From a checkpoint of a small mixture-of-experts model trained on Wikipedia.
Size: 9 layers, vocabulary 36151.
Training: a variant of Muon for the experts, 368M tokens, 6130 steps.
Below are experts of layer 5 (counted from 0) of a mixture-of-experts language model. Rows are named router (the router's row for the expert), up (a neuron's input weights, with its number), down (a neuron's output weights, with its number) and show model dimensions 256-319. Each number is 128 + 24 x the weight over its row's rms, rounded and kept within 0 to 255. Numbers have three digits each.
Before each expert's rows: "comes after" lists some tokens at least twice as common just before its tokens as in all text; "raises" lists some tokens whose logits its average output raises strongly, later layers aside. This comes from a sample of Wikipedia text that the model never trained on. Tokens count by the router's weight.

# expert 32
comes after: " was", " he", " and", " He", " were", " is"
raises: " as", " in", " to", " on", " from", " with"
router:123171114129151139104106153156115136101099123106108148117146128143109143094100085135152099118165129142129135120078117129100151118173147143165111130171133092107081126129112147084110128106101080
up0:143160124126093136074136123152114086145153131132090133170123117143120146095125125165136131127107128163073088141113105119101102100158133125175134141114176126120139145112114138112141163119117115
down0:133151148095151128140107111139065147142167142115108133132106130152125133156126129142136168153114113146126149150079088134139110140113140115105121127121115094179181142131091141149161100153132103
up1:109135138136079160131091109164170115083108142173110147118121127129148133101131106138130142143121145154122123107143141121143154178154167083128110152125154109101122160136114113119138100133089158
down1:123109111151129155155144115132052195111116166179104114152133146125115120143143148171113113117100156121107109094102118116086142117134177098135098122105128115144110129113086143105173114107105135
up2:143143138114147126158149119133095113141126123148114134142126125099107121160104117137100107119139122143126119120117147130112105096137150131099094120133125148098085142122111145136112143111146164
down2:142112159164107127127138127143095124144119152163164080143113117101126148160143113119116150155142134183129116105119146136138108134104107152135117144080160157133139107099140131142121121121156154
up3:115154130141149145133095149133095145114099164138089111075120094167116125138127124087155097081116161122147126101115134151096144050107184114113135152186128112109131114111150163125167150128120097
down3:124158119101082117114116141044147142092157127165136118129140110146100088154149127123142099128132123099141125103098171106139104124116096136140151105107111106120099094125119105112063084142137107
up4:092146143112134128150142115128103113091127170182166172118151131198129180112093126110150109113142140155093130145119132133136136065126122145161130120156129116085126142156082163133114143091108065
down4:117140155114146141121138135155093162074166130065131141141124070113167140116147121148095121145162076099110092102169120091131149089149191133165138122173093119129154062104122108121115167133147135
up5:121128130163143080094175143147111131118128123102120117142144128138135113119135128155124135135109123151161101117156153101137114104187064096180075166132141134133171102115103106134126130106124127
down5:148117150123149099107156121120108162137123164074114125172156159106174124138154132151173134121112120107122140162124114116164163128150152193116123150155125117131157109108138156148145137115096157
up6:149077080116169119113131108158120150097160153138148127125196097124148157096137132142144149101130098148105121144128130091132063076126142095120172088108146172109126101099142121155103103127154090
down6:118124149124166118162148114105135143152107142136119144147143157126141151146145156162096119138154127127083102129141120106109111165105117100135127097082131133147107126129138165122130095130117137
up7:091161109141088114110145128144091141123112159122131105111136082143099151118120103111175090209110135144126155144092104157134118121094144122175144102166144115157130114102085105148092156151132145
down7:095143111190138140139163124126097144132126157130184133104131144077119132131098078116151104153118129185077159125146110123162096111148150143146161083129123096148180110149163122117127118154129126
up8:177128139153114123164157151174157138101160128176167130143148133193113160092153145154116126118143057131151113139144101116101112139137157108162130141138182149117098124134072119102110099149094133
down8:103156119116146133145159157115125133120141127146154118120111149133129142107140101173117094081131133135134117084105140131131123121144109196102128131104143126120149110070147126139110146094205131
up9:118128150135182107104132166147154117083165155115129161112176144167156135121132094116126137115156129164112149125129123081115114125167160119124133149169123128128111085160122130122152149142126098
down9:103137141088070132154123165111099123112128085140105101121160177093120134104096104123100132135121134111101078124163143142161139102084186139147125158148129163127120113130134100138144096106126133
up10:124108117126160153094115144155101165125145152134155143132148094096128147118134095166125098129116152162125127141111115128102099122133172123146143115096107120102130082133157109101128132112085126
down10:117102129100174110133143097094110151119157117082127120139101121151121126139107094173147113105108157132121170121146151136140135135102154127139108108100176123135131138125123135147121144130115153
up11:152099105137118141099135119114110150116145137124095105108105122165138149105088147107077133119063097123113168131093095120127133136144135125145124118135144186114163126194137135141094142115104122
down11:161140103155182124117152175110141151077122125126116113115134146108144091107092140092139096129156133136101096136140124144187153111149070129078145098130095135089149147167109132125144142159112090
up12:105139150136131142144128124126148097156084118104101137088143139117097128117120136124132120084129098146150153098157141144142110158112144133095160093108127162120136140126109105108133170156143113
down12:079079121135131136110145145132146089118133159162128127115091096140135144139115135099113128127123147127094135121069132118159084116125186111113128150142125151172176107092109150116122101128154138
up13:163164108149109127121137109142164194100140106138130170130162160151119139116195153187135132152148084112156143154109126124157105143078126112126123095094123124119125151109088107097118124122136094
down13:116113142126120153164098123160124128134101146128131136125164101139117104093118122132095127135113158092085127124183146149078148147084161114108113103131145154110126085122147089131146127093131129
up14:141111103118118124071108126143109126068134193154076107083152113158107144104150111125156116143092126163094148165152114143155155129149183125114160137138123131138103150129130099089160134154122113
down14:181130163155125138099151147112104136117112176155148121149155122127120117135123102123124138119109135168150106102148179176144140126134113154149152142133133111141134143156152132136156150120128083
up15:146123132151109113122122126127088148141124141091096122125137120091134174088145136122125110147147108181125117122146131150110076183123153179123161109091120141144130120150137163106126117145118129
down15:151103192115121104105134168119118129078138158130149138162097080137138137139108121137160109160120148132153082141146156146128173139128112167121146178100134114118142121152152112140140140134137134
up16:116136099127128116116103112122133117156150126117157122152134145146092130123123121155132183109103128115101109130102125115152108121139136099122150159141141146160112114155090166117145115089093109
down16:128180118090139148106161149125123131089149144126082151112100139092148145118121127114128141172173126124120141139124101169152148110150113125159124066139106136116130092116089121092127125180153122
up17:171146133117125138168103149174106124120121133167106159119151098110112160068109142124119100127151155171137167129124110140126119122118120086158108138147138157115157147135090133133148158069104128
down17:125187125106128116096121139124172115092128080125129069117142103138126127121159130129133156162143150125121094170119104104143149088131120146140155070149096116117117149169167125129132082123153155
up18:129135089126119142082094157132140124091127121105131147124137100139120122110122140155152132137129108149135140147114115121080090118142130119144137154102119176157126134134132117084081134115117139
down18:151106154091120124131149133127150083126125121112125112126090120117153134144138144100136158151168103117184165132120093152146111122124117126125128068191145133068129119161130117115144134173155113
up19:136110132143108166130101110130106101109174099112147155134137139146148126105133121112140138106191139164076155135059122118115112107160115170137146142131129114154106193136194140166115135120122092
down19:171090158114112159107129092142151161146127180136147147136092128133140142191115127129102141141100156145162171130130123136117126170088106088155113114121152125112103085101108118150090137160169147
up20:185114138132156095098150128141130096121105152133138154103141158126148110117115115140139124144102138157106118098121128154073144139125127072123108172153143082132117105146125113130166124132075108
down20:112110140115154087114115114180138139137124160130120079151160159098113116144136100142088124130093121080091135157167090087134104125160125116123121101122152141155150106143150051110120106093116123
up21:123083109139107163103105129125131118122115194139120121104144130137126102130172084167142143187135109159103149140109132142112169156153134107108134143140144112109090153153108142105125147154151128
down21:141129137127151099110094113118090117140127094086124084132120127134135122150134067188154097132168107166106100132133113135111114181107132157135096161081104133149139150106121169074124125059158138
up22:166103129145138103175113178101103102145153184142142119128140096133101126138087171171168104128146168141128137144175113134092103137138151150165093121139157159135125138129120130118128123127166119
down22:150127131167108143165113118128129109162124062116138148149113094172108092136118093177142129093112158140090142138103136163123106120174182127152121156145100117140151132100117162160142110120100160
up23:104110160143137089123151116123139123155081117126142127104131124103100106099093133151158153135105116168143127096143143116146162159159146102154124104150113097103131130156115135170180128103113144
down23:157158151135113129146114128147111103136131125118126096100085104105123187077167121112177115126186131146142114133112153168115121134131106131138142133146100134123147160157094144144146149139151125
up24:100169106171164168084096137136159107095158147111091138144106179144120154122113123129099154086166166155098115158144123094134135144197163115095071167151161148112133133136125095117134144098115121
down24:084157106116134142113084104094113143114138146105109152072063103132119142106126156112110140155125126118130125132102120159158138111117104193113137105139131120138103145138093113129109147091167158
up25:147127136110144131116127122144108154138108090108151171161164107113142150098129097098128112127162115112108165078067117127120177114139155093162131118164075090119088120110055130122137158185110117
down25:152135105147110149051135156110124147142108122101133139128146165130126154148136123159127147104135121131141119104146138123115149100109131118116099141152155163108132145121128090138137153137112085
up26:101105139131173170129116117122152161117143165135161143078114098142129171127154161159118123110135138127166115129137144088118101117113127099118129085158147089115117110116127122148097159129111130
down26:139117111155100145123064127109109134157144140171148148124110117157177164120172192133150122134158182074136150144128206144113148134114145157095112121126149136100152168114104097129123119120140153
up27:125104099156134138174150092100122155177122127136099130112072150147103146125092144141150146097121091128130151123106154157112094136112158120133166152146108101176133124111099128142131137152143164
down27:118133109144154136107131103166090145111153146134188165088119115093135113099150120101115128106148145135103116134157100147131120168145113151120118077108092152102147126112126131154143136138107121
up28:130147184118154144163082108151116123112116120173100151155183100123112151096165143125135142149152148136114103135088102138141116104124129113115135124135162148156080118099131126168127145151146140
down28:146133156161128072165099149134133096110135082092159145144150130132083098133163147082143115135098125164151136153138135086157166162123106091133119103168132156154114140111136127124159107127130110
up29:126152117087121134116165127150101140133129163172098142148149070180112129100140121126103127141103149158132193120112138145122116097155161109177122127155138108135080135150136146107119118157129141
down29:134121146122115156139124154105136102132126139098144143103108165189130126128099107144070114156146080136168132117139108208142148132132176160101083104137110146137130158136126120129093136122129124
up30:191163088146121091128147137135076062081151132117137117153143135144078120112108135114116104135126161153128110159100130130121122104091174154079129169114130118089163138102117122109141121120151081
down30:112095119148198062135099115125107093085120097097140120161127118128171136165188136143112119114152120146150133132160164176141132106183079121133160145132123094135124134126134136143141174128139102
up31:123152140139146129110122142161099125101109182122099088105111125155101137087117075076171105163154130151110134136127129149135145042128147090122147125141107102089115128086109115116087142129139138
down31:150155126110082133185152139125123141174130164134149171117106156075114118128161115143118070108158157083139075112151158169109109160109092148136148155114129156106159118194119151116146121063103134
up32:134096115166094140133117118151135088116118154093095110118127106098156121119113132135174154163123196144114124119134131112112108126115104099143084079154170160153143098115161135110133141089162125
down32:160140099120141151154165139103154170139102126122131104136121133124137130156152156179116151132130145130118081095114159141120124116150108131149157123128075151184116128131107131146150142100132137
up33:121112135129108124178145167132091111155109146097127161150133101145135120130129123126098123085150150192117120143145122122115136104184130152148091138155091121119159139147088148129117102114113104
down33:141141133100112149119115130096092158128124096142147126104105122136098123121165148119162148129173138128133168152152129131173134136130154128128135156118087143146129131134116118172095126140143129
up34:096118139149127108131108161161129134157124154139151111117175129124107109140146130115130151131107131171146107127158148150089127110126181154108147119134126111130115099143095153146122118123154123
down34:154111132088094074119135110151106109141132090113096148161142143131120091121114151117141112120133159165121092107058098162114147119096121176082125150142087164141172098129154128163125108149141120
up35:124152103140125103079104155122123152126099143102115103127097098150156129082152123122187089147123140145113116128085093102120162108128168155132107116155114108142104128127125128128135126109134154
down35:136123149151106131100105145100144099115180130115098125146110082163154112168106088100140172132139114072117136091129127172137134165087074157149131182116082124104129119098131099124105146140098136
up36:156103148155158135123123134120161116117083105119107124150096113114136136135117075142081084134144136132075166139132124098122107132111125116151114097107133165155153085100137119131153155109133145
down36:114154177103148189135099114114179084130088112103164126132130122133137145117102140114123128117142113125104117137073123105178111137128118164119165114141092127145165124099123127096076096169147155
up37:156195136174101123105100140120187131112098143141105075114156086139129103151147144113149130157106099143107167149132125086090144146117156129166118124112140115137116160096111125134118116107135094
down37:146132091091154139125147107095150126148120085131136092084127122150153135153164130164137138106131117140110114129136111077165119117162090086132128106094146129121150145127106140143149117151133102
up38:117115113128156141090139115137136152111073069151094147134129099099107168115125120144153129112135138135072097140108139065103159133169128150097133140174101119069131156108123111112099140124115119
down38:130130108127124121107145110110134131127098086150128160163156102087177133083144107132122131161115109099104124152133095102130073104151140121134141120125162159110140132117123109141114150125135090
up39:087172089125101151152122123142122172108152126172089137157138133157115141122132101117158106168143138179140138118133091154119134123157179100118166129128101093086182128100109130147109137117113107
down39:136103134149094144138181108155130129120131168122174156128149135109093124118136103133111127099163165058144120116167118108115104115125111163160113185096118124159102144156159155170144127158112108
up40:108172135113115133156080206146111101124156163123135090124131134126125139083154124120137133127153133182104123106123164127159142146162122107145109129143169112126125117101102154103153113114146121
down40:078099152123128146134107161127090201114136183169144155106142113107061117130087131117130099131144168083127118129149121097137138097126147142116135110123148113162102117102130155083102138121094126
up41:091159125142162101144111149165131135143118142172120145154145105080103114122108116125157153125089081150117102163105128110125149099128150151122122199109167117145148121117109176152078100153117112
down41:132136107136114117151151119139175118117144126133100091138105145128101114125128144116132107150102137133159118104106118135122101144131099155160128158137158112182100175148140127116133119107135167
up42:151166138136109129139121146164118087123107104124139131188124112141130101113112138131137134164157155134110134101133110177152102171145099131153118147119170141124120114110104156119122126148093128
down42:121133098152130097096129135123113111142110120150129091110121121123127124127116105137099101152135144116121116173136134133137179136101125124131184126145153111079125114125146117145106119113127113
up43:118124148129178106109106141101145159162127114122105153123148085128091143126146110147135135143074111133083151169142125093130150140137155147095133132123133126112153153145125128115134145105067128
down43:129114152116122194143118121103099163111118112129133156145112137127136137161116115160159134119128141128114151094128100101126175156152155068152134108125125077156148090103119150156104127131123132
up44:118137103164150088124064106130094134113100136090146147083103132141122160106121135109115134150124083116124136112119147130135090104140155111100151169158152143098138151153143110145160142096143131
down44:119162118114124118137088097151165147161129111100138128136085125104144158122126164137136187137095081124119108111126128152125116108106177101128120107116148118145119132125097166124111137076119140
up45:123172160118121172150124163130168068126131163130126151086148140090167144087141127102136144118123136153140128115117121173120114129112158128109128115092135127099144096095106127148133071147124142
down45:160141120100127117160125141109135133148136110119094186113122118092173118126115119136113145176085118191096113117083101154139119115134114162107131116166092161132116122115145140096124144122147112
up46:168176091117139126159136130104123123156109124150097111106123169099095088109171127130170154147074090148121152116170135137127157124140098175127144110140129138159149092131093123104138132131167152
down46:124185091163150148131136111110078127125167125122080123150118142106113116143108144119122138105099095122198109135133144138141136124140131153164105147110169131136133135150106117124148119127147120
up47:148107080144120086126099146162129109123104153099136121103116133166124150145115135134126092154182101173158107153110148132107109094095127086145136114115094132128114120130119114091101121080098121
down47:122130087116117087149128137145145110135122150086144083154104111158177113142189096167116161123162123151117138185107161143136198138118132155141157102157106180164153106150152141106090108124126139
up48:125136130126136130102125131126121092116131179101112147123142084123120108090123133129133136104140118187121094106124123126104087118159162141091148120107128151138113078136143118143094140122125174
down48:150170137156160120087171163112139161146131135150096156122088127131142163095103101092171082101158132132164146119092148108125115129122121089125065154083106119122149108141086177132144144115109109